python train.py --experts_per_token=2 --normalize_top_k=true --balance_loss=0.00156 --balance_bias=true --tie_embeddings="early" --beta1=0.95 --steps=3108
Below are experts of layer 2 (counted from 0) of a mixture-of-experts language model. Rows are named router (the router's row for the expert) and show model dimensions 0-223. Each number is 200 + 30 x the weight over its row's rms, rounded and kept within 0 to 999.
After each expert's rows: a language model's description of what the expert responds to. This comes from a sample of Wikipedia text that the model never trained on.

# expert 7
router,240,226,220,231,194,189,136,172,174,128,211,224,194,253,211,251,258,213,199,199,193,185,211,235,161,237,167,214,172,178,211,200,224,166,246,211,231,213,213,155,255,238,221,185,208,216,223,230,176,191,228,173,272,206,187,198,175,199,163,157,188,169,207,205,216,198,171,269,277,243,192,218,179,166,181,233,252,183,203,235,185,266,221,181,163,186,198,163,194,145,213,215,214,176,185,171,273,226,187,197,202,219,138,240,233,206,208,203,166,207,194,188,241,237,241,232,180,218,180,222,183,218,234,190,174,167,208,219,206,272,225,188,197,165,202,210,179,230,173,195,210,217,166,227,174,258,209,213,276,210,225,243,165,177,190,200,225,129,260,179,217,170,180,159,173,211,187,227,209,212,205,140,197,208,210,203,205,168,203,193,205,185,175,147,242,211,216,190,194,154,169,198,182,185,172,146,218,201,220,168,228,240,227,152,198,229,238,134,185,228,194,193,161,234,153,182,168,197,176,183,174,177,205,202
Periods and determiners. Periods in decimals, list numbers and sentence ends, plus determiners the, The, his, its, their before nouns.

# expert 17
router,202,219,173,221,234,224,237,185,189,193,179,173,181,142,198,205,185,189,159,176,192,222,172,218,135,204,198,228,203,176,183,209,264,208,171,163,184,198,221,174,125,201,142,205,261,217,193,167,179,199,189,171,214,181,211,187,171,223,186,177,175,206,220,206,165,226,237,192,203,209,160,180,223,255,241,185,226,194,146,218,215,121,227,156,208,191,197,188,204,158,143,210,159,184,215,220,237,218,213,199,215,217,215,215,159,206,192,156,182,259,200,199,267,177,203,150,222,214,212,199,213,241,236,227,195,193,244,232,183,186,169,162,216,213,208,196,187,259,215,211,243,193,186,219,209,228,261,183,236,193,296,194,161,177,173,192,222,246,150,202,158,165,137,242,209,160,185,141,241,220,216,182,123,164,246,206,158,168,161,225,192,251,162,225,214,181,176,183,213,186,231,222,212,190,228,195,157,114,246,137,209,202,228,208,170,204,199,205,220,227,185,173,171,210,178,227,217,211,192,172,216,204,192,198
Digits in numbers. Single digit tokens of years, seasons, scores and table values, like 2020–21, 1981, under-17.

# expert 23
router,182,169,184,163,154,227,246,183,227,234,200,188,183,247,204,206,231,247,180,210,169,211,211,222,139,239,150,204,213,211,172,176,259,178,184,205,184,227,208,219,200,111,161,149,174,220,241,239,200,194,178,228,209,219,279,194,191,251,184,231,166,195,182,160,196,253,123,153,229,190,170,216,202,238,204,164,215,205,165,219,185,195,220,179,167,149,204,208,160,268,187,172,195,203,191,260,194,164,168,196,223,186,174,180,211,192,201,192,208,151,210,225,155,187,146,127,237,203,129,198,222,193,200,175,182,231,221,192,193,218,213,182,155,263,188,194,180,142,192,185,209,201,192,201,194,201,255,220,200,221,158,246,204,205,173,225,200,199,158,220,165,121,212,220,221,170,161,165,192,183,195,191,194,148,177,204,205,207,179,188,240,196,185,203,251,190,201,199,250,208,234,189,182,205,206,157,237,203,187,214,213,262,226,252,205,240,237,140,176,205,221,251,214,187,185,200,241,194,211,222,207,189,165,152
Table pipes, closing brackets. Pipe cell separators in wiki tables, closing parentheses after years or codes, and semicolons in lists.

# expert 5
router,208,193,118,157,193,142,242,229,203,168,180,231,193,189,206,185,213,182,205,211,199,209,227,225,191,219,190,165,214,152,196,236,145,143,232,200,200,222,199,127,187,157,235,172,151,185,252,208,142,208,150,234,223,177,225,203,192,234,192,234,161,186,212,201,160,205,181,174,156,209,191,222,201,179,199,237,238,218,239,229,263,240,238,191,233,223,247,221,213,193,234,196,240,210,194,181,186,239,182,192,198,203,202,151,217,187,183,198,235,199,179,224,164,195,159,220,153,146,173,226,136,206,221,219,214,183,234,179,214,189,232,224,236,217,204,224,203,170,151,258,234,222,157,236,180,219,217,211,150,177,187,176,239,212,202,193,236,216,242,176,269,214,200,202,199,226,192,195,270,217,268,194,187,195,154,203,177,218,144,175,270,200,198,140,172,185,217,223,218,192,178,132,202,218,194,149,164,183,143,227,204,211,207,213,151,159,193,228,183,234,192,212,195,217,195,200,231,208,166,259,192,137,183,216
Infobox colons, initial capitals. Colons after infobox field names like Location:, Education:, Type:, plus single capital letters beginning names such as S., A, P, F.

# expert 10
router,159,232,214,221,243,244,211,240,188,246,214,181,182,190,226,168,224,156,196,234,202,207,180,219,189,192,218,201,224,196,218,244,180,216,176,196,264,247,247,203,231,211,188,214,175,159,209,190,175,166,172,181,195,160,235,255,186,214,229,273,154,186,209,171,154,222,199,228,213,166,244,226,206,182,220,229,236,170,203,202,233,150,144,202,238,233,203,188,203,212,174,163,204,199,224,188,167,218,191,167,154,222,213,199,243,222,239,186,190,230,227,164,185,205,162,272,189,288,227,188,219,190,144,178,156,157,130,181,172,156,138,201,182,190,204,221,226,207,206,188,206,226,214,131,222,227,193,204,224,173,191,196,231,209,195,192,186,176,219,187,189,230,260,142,231,194,167,183,191,166,201,197,188,278,157,210,177,167,190,211,216,204,252,235,228,204,237,251,226,210,205,239,184,213,192,241,155,146,191,179,258,244,163,215,226,172,194,257,197,200,183,190,199,157,187,167,220,168,226,137,155,223,200,202
Adjective and noun suffixes. Suffixes such as -ant, -ent, -ist, -ate, -ive and descriptive words after the/a, like strong, independent, special, Great.

# expert 22
router,196,142,199,166,219,218,233,206,159,190,230,217,218,207,168,174,146,169,197,142,208,193,170,219,172,174,190,178,183,160,167,177,204,203,183,202,237,180,174,247,218,147,218,182,204,189,166,168,219,178,178,181,217,161,256,182,193,184,195,173,230,224,196,172,249,196,170,242,202,236,202,245,270,193,208,103,165,264,215,207,194,182,173,209,219,183,187,162,225,230,173,212,167,239,189,180,114,183,237,184,170,205,235,178,191,235,180,180,211,189,199,195,147,193,155,208,185,217,238,148,199,212,225,171,228,224,161,221,217,202,173,235,159,170,181,191,242,202,169,142,223,153,203,216,239,180,241,254,189,248,238,260,200,198,207,197,179,274,174,194,242,128,222,224,191,156,178,222,162,219,206,222,262,239,222,157,207,183,212,241,203,231,214,206,165,213,225,198,218,219,200,199,208,200,209,195,214,185,194,191,169,218,149,167,213,216,206,174,228,229,209,208,214,158,197,238,168,194,167,177,246,246,279,224
Name endings and topic nouns. Endings of names and words like -an, -ton, -line, plus nouns such as album, film, American, football, technique.

# expert 6
router,220,187,200,229,197,207,234,211,292,202,173,196,147,210,221,170,203,166,180,208,146,219,205,223,161,234,275,229,193,259,197,186,178,185,207,238,245,150,185,186,177,185,183,199,219,166,196,160,170,221,127,190,191,215,204,270,216,190,259,128,175,180,212,240,204,212,230,271,249,208,162,232,210,196,220,166,215,214,143,163,208,235,189,223,197,199,190,165,198,253,212,189,257,224,178,230,215,204,224,165,152,157,156,163,204,164,139,211,198,237,182,213,187,190,220,218,226,264,185,178,236,199,147,262,190,170,174,181,188,204,254,186,211,243,165,201,204,193,210,204,235,182,197,181,203,219,172,186,195,167,236,168,225,170,179,191,190,156,194,152,188,197,211,156,198,180,167,180,223,256,238,176,207,200,211,207,148,151,172,197,180,228,273,239,156,234,177,210,210,232,200,194,183,239,202,197,187,168,228,198,195,218,182,189,228,216,174,154,181,183,178,200,252,192,161,140,226,234,219,189,238,201,208,202
Noun endings and heads. Closing noun pieces or whole head nouns after the/a/of, such as -ation, -ment, Representatives, first time, industry.

# expert 19
router,182,171,200,160,188,248,165,201,236,149,235,176,195,198,202,215,220,201,219,207,184,134,224,197,212,227,172,198,196,215,208,211,272,245,131,194,176,188,197,166,206,206,215,267,222,217,198,233,227,179,149,233,227,233,128,212,220,177,195,177,201,196,211,183,228,219,249,201,238,248,233,185,172,225,229,226,173,207,201,167,137,194,192,132,213,221,201,216,223,154,143,178,221,213,260,166,186,217,233,190,174,221,221,185,173,175,207,240,283,163,163,224,228,130,213,131,199,228,202,235,221,242,214,253,194,226,231,222,183,263,232,159,170,224,198,152,224,208,189,241,189,235,175,206,250,183,196,205,181,220,202,186,181,197,177,215,181,192,192,156,227,216,211,246,248,187,193,213,220,179,139,152,206,200,224,198,165,199,172,193,201,192,173,212,177,212,218,175,206,235,270,193,191,192,183,174,244,178,206,192,204,231,245,247,198,216,174,220,179,152,197,152,190,188,208,223,147,228,147,175,201,247,154,176
Line breaks and headings. Line breaks between paragraphs, table rows and list items, and == section heading markers, plus opening quotation marks.

# expert 1
router,161,185,97,262,236,193,194,160,266,183,203,183,191,187,242,240,198,172,173,141,204,220,218,205,204,211,215,230,213,235,144,199,212,219,217,198,174,213,205,249,191,179,184,169,255,187,221,193,228,216,227,166,191,215,169,228,236,221,208,173,157,171,207,230,204,183,200,179,210,231,233,171,213,185,214,193,207,290,239,190,185,212,187,169,209,199,159,257,221,203,255,193,192,198,241,206,197,189,215,223,142,161,239,197,235,175,218,195,127,108,216,175,246,213,162,203,200,173,212,190,181,185,188,223,253,144,215,183,220,183,215,201,255,271,155,205,181,228,210,202,231,219,205,203,232,240,147,187,234,212,194,171,225,164,219,225,209,205,135,157,217,116,215,199,217,218,206,209,202,197,172,175,180,191,180,217,202,223,142,280,206,223,206,169,175,193,205,197,204,196,202,238,200,198,186,276,190,188,239,174,238,213,204,155,203,244,217,219,201,190,183,210,197,175,174,203,155,214,151,214,239,175,190,204
Space and article tokens. Bare space tokens before numbers in tables and text, plus articles a, an, the, as in "in 1 inch", "| 0.70".

# expert 11
router,227,158,238,194,187,201,138,142,236,181,202,237,252,213,236,249,208,182,216,164,187,171,208,140,210,193,149,220,208,230,240,193,194,242,208,164,185,202,204,240,188,204,203,225,195,193,228,214,188,229,265,231,175,180,218,215,220,187,226,204,205,162,155,198,182,222,258,189,176,207,212,211,258,199,155,184,176,187,266,228,260,195,209,201,198,214,154,189,205,207,248,180,201,231,243,207,200,217,219,223,215,249,195,196,251,192,211,185,196,190,250,195,146,204,216,193,207,181,155,196,204,223,254,161,249,196,161,202,192,204,231,153,128,236,240,212,190,202,157,180,183,242,195,230,189,249,178,187,223,239,131,202,191,188,180,215,214,225,183,243,209,205,209,223,139,246,209,137,209,239,214,125,184,191,231,226,174,231,233,198,147,163,204,139,246,173,196,257,209,200,171,192,197,133,185,214,218,219,194,177,207,196,152,184,159,196,199,173,226,226,167,248,230,236,179,183,175,207,274,180,189,201,149,189
Commas and verbs. Commas after clauses, names and dates, and the connectives and, to, but plus linking verbs was, is, were, been.

# expert 18
router,150,242,141,239,148,196,226,137,193,194,250,208,233,184,249,188,171,178,177,200,172,213,131,201,154,205,220,216,184,176,155,173,189,182,218,199,216,147,203,236,176,179,179,221,202,175,214,142,196,210,218,170,175,140,210,177,194,183,198,225,211,213,171,147,206,242,171,223,178,185,189,184,183,227,171,174,209,215,189,206,192,217,203,178,203,176,234,257,228,223,177,191,258,144,136,205,180,210,194,244,177,191,221,187,207,210,118,206,207,214,162,197,184,199,274,224,234,156,167,199,189,224,191,166,174,286,165,208,175,193,285,165,186,196,217,208,214,200,198,201,209,214,210,214,215,190,185,162,214,225,216,196,211,220,218,216,174,245,202,212,187,173,215,265,193,210,207,248,196,169,222,271,170,228,218,211,174,185,163,260,151,226,188,145,191,247,188,185,201,235,177,224,150,182,218,187,185,210,222,188,177,176,264,191,151,150,199,233,217,188,186,194,237,187,229,227,180,204,187,258,231,283,201,201
Verb endings and months. Suffixes -ed, -ing, -ly, -ic completing verbs and names, like fill-ed, prolif-ic, Nanj-ing, plus month names like March.

# expert 12
router,221,204,179,174,176,245,212,210,157,149,207,182,225,216,174,249,209,165,157,180,201,194,201,166,209,211,237,154,199,138,151,194,187,153,192,188,228,219,167,251,176,181,190,228,250,163,124,190,247,226,255,187,200,219,211,137,171,174,196,167,146,159,203,196,200,180,265,252,254,166,230,234,247,167,148,202,175,223,181,185,213,210,244,224,191,208,157,214,200,201,240,221,199,186,190,199,169,221,203,167,212,173,180,186,209,209,263,183,176,228,169,227,176,187,199,146,247,179,248,163,154,204,181,141,197,214,226,157,152,247,171,169,191,193,226,185,230,238,172,121,183,207,205,209,152,187,202,210,181,242,227,222,208,240,212,234,255,185,153,245,266,234,181,215,197,228,215,207,211,216,193,180,245,197,240,150,224,229,207,197,234,186,215,229,169,183,238,219,173,173,200,178,171,242,194,186,194,237,255,196,184,229,188,189,222,210,239,254,206,176,208,206,245,185,212,239,161,226,223,216,209,201,205,185
Auxiliaries and name endings. Auxiliaries had, has, have, be, also, as well, plus final pieces of proper names like Kyustend-il, Wernic-ke, Rossen-dale.

# expert 8
router,193,257,239,180,189,187,203,223,197,236,184,181,165,217,198,245,193,214,217,224,189,207,170,205,174,168,179,199,205,235,172,158,148,210,198,205,169,197,199,172,161,257,173,196,171,197,144,281,229,231,199,218,220,202,166,173,243,201,174,190,176,202,182,230,227,213,176,136,169,135,235,162,178,226,275,240,159,204,183,219,193,159,173,204,204,137,218,203,147,213,175,204,195,196,237,182,202,189,195,204,228,217,204,182,216,219,211,222,205,207,224,191,231,174,253,204,168,228,206,221,205,184,168,182,195,220,253,217,254,209,188,222,204,185,179,140,206,223,264,214,180,264,216,181,200,238,179,207,248,176,133,234,201,163,179,157,227,216,216,167,180,159,164,196,171,207,193,174,225,183,157,201,187,146,208,191,200,239,230,177,170,231,173,245,191,235,213,165,204,171,225,198,232,213,237,212,232,259,143,213,196,178,232,177,246,218,159,232,143,149,289,179,250,238,173,230,228,166,214,238,235,222,181,175
Name-internal pieces. Middle and final pieces of personal and place names, often in tables, such as Ha-en-er, Hijuela-s, Fa-y, plus quotes and his.

# expert 16
router,179,218,213,248,213,217,224,156,194,186,184,189,210,164,160,193,190,236,189,186,220,210,203,192,263,190,204,214,198,245,166,174,215,218,210,192,194,177,230,239,176,227,232,187,256,177,233,252,195,182,219,217,198,206,190,238,208,172,169,203,217,222,248,237,228,158,199,184,219,176,204,189,199,193,185,208,186,188,204,159,152,215,160,302,208,232,157,169,181,191,169,213,220,202,160,226,214,195,204,197,175,158,218,214,186,241,222,243,199,207,224,180,215,213,179,235,224,223,225,237,169,201,145,187,206,227,216,240,155,152,223,152,255,202,151,239,169,192,171,216,228,129,199,206,227,107,153,168,210,198,178,156,158,173,138,208,175,229,219,220,189,204,202,249,245,220,240,241,272,194,194,222,210,247,150,180,236,244,233,243,215,190,229,168,205,195,146,225,168,206,222,209,160,216,206,193,123,218,164,253,229,156,204,198,175,189,182,178,231,192,205,212,204,178,213,149,135,227,238,208,172,162,177,223
Coordinates and inner fragments. Digits before degree/minute marks in coordinates, and short inner word pieces such as or-na-mentation, Or-ino-quia.

# expert 15
router,215,223,229,233,192,220,202,224,173,174,172,188,251,217,236,199,194,218,300,189,209,183,216,82,269,208,194,231,234,176,251,249,226,217,185,197,185,183,207,207,214,144,210,171,167,166,185,208,200,184,172,175,265,202,203,190,199,218,216,213,177,184,162,199,225,225,205,216,168,153,222,236,223,179,174,202,248,242,201,152,192,247,200,167,187,208,203,221,212,203,204,187,235,208,202,231,171,245,225,168,207,200,203,185,218,209,184,196,220,197,155,162,217,197,164,207,200,177,166,166,191,218,175,162,184,224,179,230,224,229,243,215,228,209,176,144,191,165,175,178,190,174,195,158,185,225,150,124,188,247,165,232,258,191,257,217,194,181,194,222,195,192,177,223,171,202,215,201,188,189,207,228,174,155,222,183,170,181,254,148,178,183,147,179,178,198,209,214,182,245,163,250,226,173,215,225,226,192,282,202,180,193,170,214,217,164,210,207,260,175,288,182,187,152,191,257,164,161,201,229,200,217,219,163
Prepositions and suffixes. Prepositions of, in, on, for, as, by after nouns or participles, and inflectional endings -s, -ed, -ing.

# expert 4
router,264,166,146,178,231,234,123,227,217,211,190,239,198,205,156,244,163,205,231,191,224,189,205,236,229,212,151,202,170,170,150,205,183,141,153,202,181,222,242,168,196,203,235,200,208,226,188,183,202,216,186,194,183,185,174,198,233,247,199,198,290,208,192,164,191,169,174,169,150,246,164,227,150,233,207,201,185,200,195,170,207,212,192,226,181,209,206,165,247,216,270,222,162,188,219,187,229,207,204,222,206,190,194,212,177,196,218,190,168,235,230,219,187,200,185,189,208,227,182,212,241,156,243,247,206,128,222,140,262,168,248,180,213,238,186,166,162,201,151,233,254,158,217,152,149,186,218,168,201,228,165,168,236,240,164,224,186,208,213,176,239,244,215,198,196,233,211,218,175,219,157,171,198,223,182,183,155,193,162,165,176,245,183,216,240,172,212,150,180,196,193,204,219,196,206,183,182,166,172,224,196,196,182,210,179,219,197,163,180,238,174,246,177,225,232,201,227,290,206,204,197,177,256,145
Dashes and table bars. Hyphens, en dashes, pipes and equals signs in lists, tables and headings, plus connectives like after, until, before.

# expert 3
router,203,233,203,249,223,178,209,183,207,232,249,164,217,175,168,194,149,261,232,207,161,193,180,231,239,169,203,196,208,198,241,186,150,256,217,193,206,210,210,171,215,249,208,220,162,243,211,165,203,208,248,264,174,224,237,209,198,194,199,206,255,198,216,235,178,162,148,181,175,214,235,146,162,196,170,172,183,147,227,249,183,143,170,216,178,209,167,196,211,166,191,236,225,237,177,182,240,218,194,206,191,188,137,229,195,180,224,180,229,206,234,226,198,159,199,157,228,157,147,173,202,218,211,210,214,181,236,210,165,210,164,166,200,216,185,205,195,208,239,233,171,223,198,261,211,195,190,186,208,206,246,184,183,206,196,168,168,228,153,206,251,247,200,118,173,209,225,156,187,207,172,247,177,138,156,186,203,203,208,216,243,162,225,166,261,143,200,223,169,256,224,182,185,248,185,215,204,226,236,152,180,163,198,192,210,195,172,213,192,266,189,238,219,181,253,167,248,193,174,171,178,147,223,181
Mid-word syllable pieces. Word-internal pieces and capitalized word starts such as con, pe, oc, In, Pre, often after re- or an opening bracket.

# expert 2
router,172,100,173,222,191,190,240,220,203,239,220,170,231,165,191,223,205,214,210,211,260,182,218,190,186,148,139,217,162,209,205,249,200,241,171,185,202,184,177,192,244,172,168,195,198,282,208,185,161,238,135,239,185,238,205,177,164,182,219,180,159,239,179,194,206,247,175,164,188,202,201,200,237,194,152,192,231,214,163,196,199,236,170,238,231,222,163,240,200,177,205,228,226,175,150,154,221,236,238,244,205,174,172,189,184,135,158,166,169,156,219,190,203,253,169,235,151,193,218,227,188,148,185,193,254,219,195,211,198,124,218,166,198,226,194,217,213,230,186,212,205,226,176,267,174,223,213,215,225,205,225,207,191,235,203,207,239,166,207,240,244,231,238,242,237,167,232,201,155,208,194,160,190,206,141,205,193,193,200,153,163,156,250,182,230,163,188,173,174,246,228,198,190,193,205,184,189,277,194,184,178,216,208,220,215,233,179,210,180,187,195,223,189,200,161,185,235,193,257,217,207,168,165,216
Digits, especially zero. Digits inside dates, years and figures, mostly 0 as in 20 May, 2014, 1990, plus number words like two, three, five.

# expert 9
router,168,178,181,260,197,184,181,229,223,230,186,193,156,174,160,190,226,219,141,182,195,239,191,238,137,216,262,172,209,265,212,212,217,211,231,245,216,274,167,253,206,206,228,214,243,206,217,139,270,198,238,154,208,187,250,200,202,186,164,156,195,195,193,154,210,237,229,179,210,207,205,192,207,202,141,177,194,178,204,196,233,180,197,222,218,131,259,159,192,168,191,161,175,208,200,187,191,194,190,215,179,226,188,205,204,179,165,181,162,204,204,124,239,214,191,125,195,173,234,221,244,199,177,222,240,124,179,191,166,153,208,209,156,184,239,194,182,192,190,169,151,207,174,194,248,237,213,198,196,217,207,219,172,242,183,160,214,194,200,223,182,201,245,237,211,130,187,236,216,269,188,185,191,204,214,181,216,252,156,224,204,181,227,217,229,207,165,204,203,171,203,221,213,187,195,179,159,205,167,239,180,260,250,203,179,165,193,176,203,205,189,141,142,221,240,181,225,187,182,186,203,204,217,246
Digits and modifier words. Middle digits of numbers in tables and statistics, and words like more, other, former, New, North; also mid-name pieces like dol.

# expert 20
router,188,215,224,215,175,149,175,233,217,245,182,167,195,195,209,210,258,224,192,250,215,224,139,175,207,202,172,176,251,234,189,129,206,214,172,188,168,217,160,192,189,208,205,184,200,182,212,147,172,216,194,201,223,229,183,169,210,185,188,177,178,207,203,250,203,184,269,186,234,212,185,210,225,208,180,216,224,225,183,171,183,216,196,197,175,197,188,217,208,220,176,221,197,164,292,259,176,224,213,213,199,181,245,177,154,201,185,208,119,225,165,225,251,181,192,200,176,162,237,223,203,171,240,140,155,151,142,211,202,233,157,257,206,189,127,191,231,243,234,187,199,144,179,177,232,203,188,232,177,150,232,237,164,201,204,237,211,186,197,217,206,177,209,211,215,202,215,273,150,241,188,197,229,175,199,192,189,210,225,288,192,173,237,208,222,153,152,197,157,219,250,192,175,199,230,218,251,180,209,214,216,199,234,208,157,176,166,221,216,122,254,152,166,205,191,204,217,173,190,183,206,222,186,230
Pronouns and clause starters. Pronouns and relatives starting clauses, such as that, it, he, which, who, plus together, down, and degree signs.

# expert 13
router,176,178,231,191,243,166,212,214,193,183,166,233,182,162,216,236,191,208,177,213,166,237,240,167,179,215,226,168,207,232,181,179,219,184,208,196,183,180,194,172,180,169,193,220,212,164,174,209,183,136,185,183,193,177,180,176,212,180,229,186,223,199,230,174,177,248,203,213,184,198,185,176,197,162,195,219,214,220,168,225,220,193,193,206,201,178,233,248,153,162,206,192,171,155,192,201,256,217,165,250,183,218,261,198,235,161,180,197,163,212,213,176,229,200,236,201,185,204,246,173,191,265,235,279,204,169,163,206,199,217,178,229,205,117,225,215,127,197,209,230,215,246,188,189,229,162,217,241,165,198,175,159,206,174,222,209,241,232,163,215,172,177,218,254,191,174,213,233,231,146,205,210,168,150,262,263,210,256,203,173,215,225,187,210,229,180,218,213,193,155,172,182,222,229,218,246,201,223,209,222,204,187,197,181,166,217,90,166,220,269,249,183,209,168,228,212,118,252,146,164,194,204,213,188
Name syllables, apostrophes. Syllables inside foreign personal and place names such as wa, bu, ja, li, plus possessive apostrophes and year digits like 1953.

# expert 14
router,263,203,170,206,167,221,196,202,146,189,186,186,193,137,223,175,198,192,172,223,251,204,234,230,285,235,199,202,141,176,157,203,229,239,215,124,217,181,191,220,230,208,163,191,195,190,178,222,119,201,229,183,142,179,170,238,214,169,248,258,228,252,238,238,160,121,192,237,179,191,209,179,172,223,225,212,114,209,210,171,207,193,195,217,184,230,228,213,172,186,218,173,166,194,237,195,221,169,158,210,229,187,236,226,228,229,225,245,231,163,199,155,207,241,176,235,193,189,260,201,210,178,222,207,219,195,195,175,200,226,201,208,184,210,209,231,280,225,223,186,212,155,176,183,150,181,201,178,157,166,204,207,186,200,230,191,204,181,146,193,216,205,175,181,225,190,179,172,163,259,224,249,196,202,113,187,198,133,179,192,198,239,183,219,197,216,208,208,185,211,178,192,168,203,189,185,175,197,180,215,196,150,216,191,246,165,218,225,188,178,194,231,188,246,219,165,266,172,197,207,197,164,186,229
Word-initial stems. First pieces of words before suffixes, like empt-y, pre, un, ex, def-ine, plus can, known, made, and dollar signs.

# expert 21
router,212,236,166,177,193,204,191,182,217,132,184,196,200,191,149,128,210,196,188,196,232,224,176,212,146,170,178,191,126,191,164,208,200,166,242,219,189,226,217,216,199,160,184,151,235,149,231,178,260,202,224,179,220,196,182,200,219,189,195,177,194,197,204,234,185,204,232,220,196,263,175,227,208,236,142,213,149,188,224,195,192,195,167,217,219,210,191,186,197,235,228,186,157,177,158,196,191,134,157,186,167,183,200,211,198,249,207,227,217,173,190,258,189,246,179,192,223,173,195,218,162,197,202,208,141,171,149,235,248,191,257,234,216,197,251,203,213,207,220,173,193,172,203,201,215,225,209,261,167,208,199,179,161,214,198,241,156,238,226,217,205,237,180,196,202,239,187,241,161,177,256,193,227,215,212,263,273,252,206,233,197,166,153,192,122,163,210,132,197,120,191,176,206,205,202,184,201,197,190,235,229,200,253,242,197,181,201,203,214,130,193,262,216,188,222,244,203,150,186,184,176,208,197,215
Capitalized word starts. Capital letters and uppercase pieces in acronyms and names, like GVVV, DUI, MF, plus He, I and month names.

# expert 0
router,150,167,221,146,204,180,221,227,218,263,215,194,190,251,168,217,228,163,207,209,207,225,228,178,200,208,179,186,258,237,255,211,208,208,205,183,183,193,209,184,233,242,245,224,202,251,243,223,216,199,155,212,178,215,197,184,196,210,208,244,194,237,215,201,168,199,183,165,149,190,145,122,177,200,238,245,247,168,242,217,168,193,229,121,184,202,220,229,240,229,232,211,135,231,176,161,237,173,221,179,253,206,222,216,199,167,182,186,205,203,187,217,175,170,234,201,208,186,137,192,209,164,201,194,216,205,243,145,200,184,163,261,234,219,211,217,129,158,202,228,155,178,240,190,176,210,197,215,257,166,175,135,193,181,213,196,169,160,232,199,174,202,188,174,169,227,168,164,220,162,184,201,215,209,187,210,183,194,244,145,213,179,196,201,153,252,189,211,223,231,201,200,252,162,213,221,219,182,170,195,190,156,167,191,226,229,193,224,189,255,144,219,174,238,145,208,214,210,229,163,238,229,137,200
List-entry openers. Opening parentheses and short word pieces starting list items or names, such as (voiced by, (probable), Ge-o, and dashes after line breaks.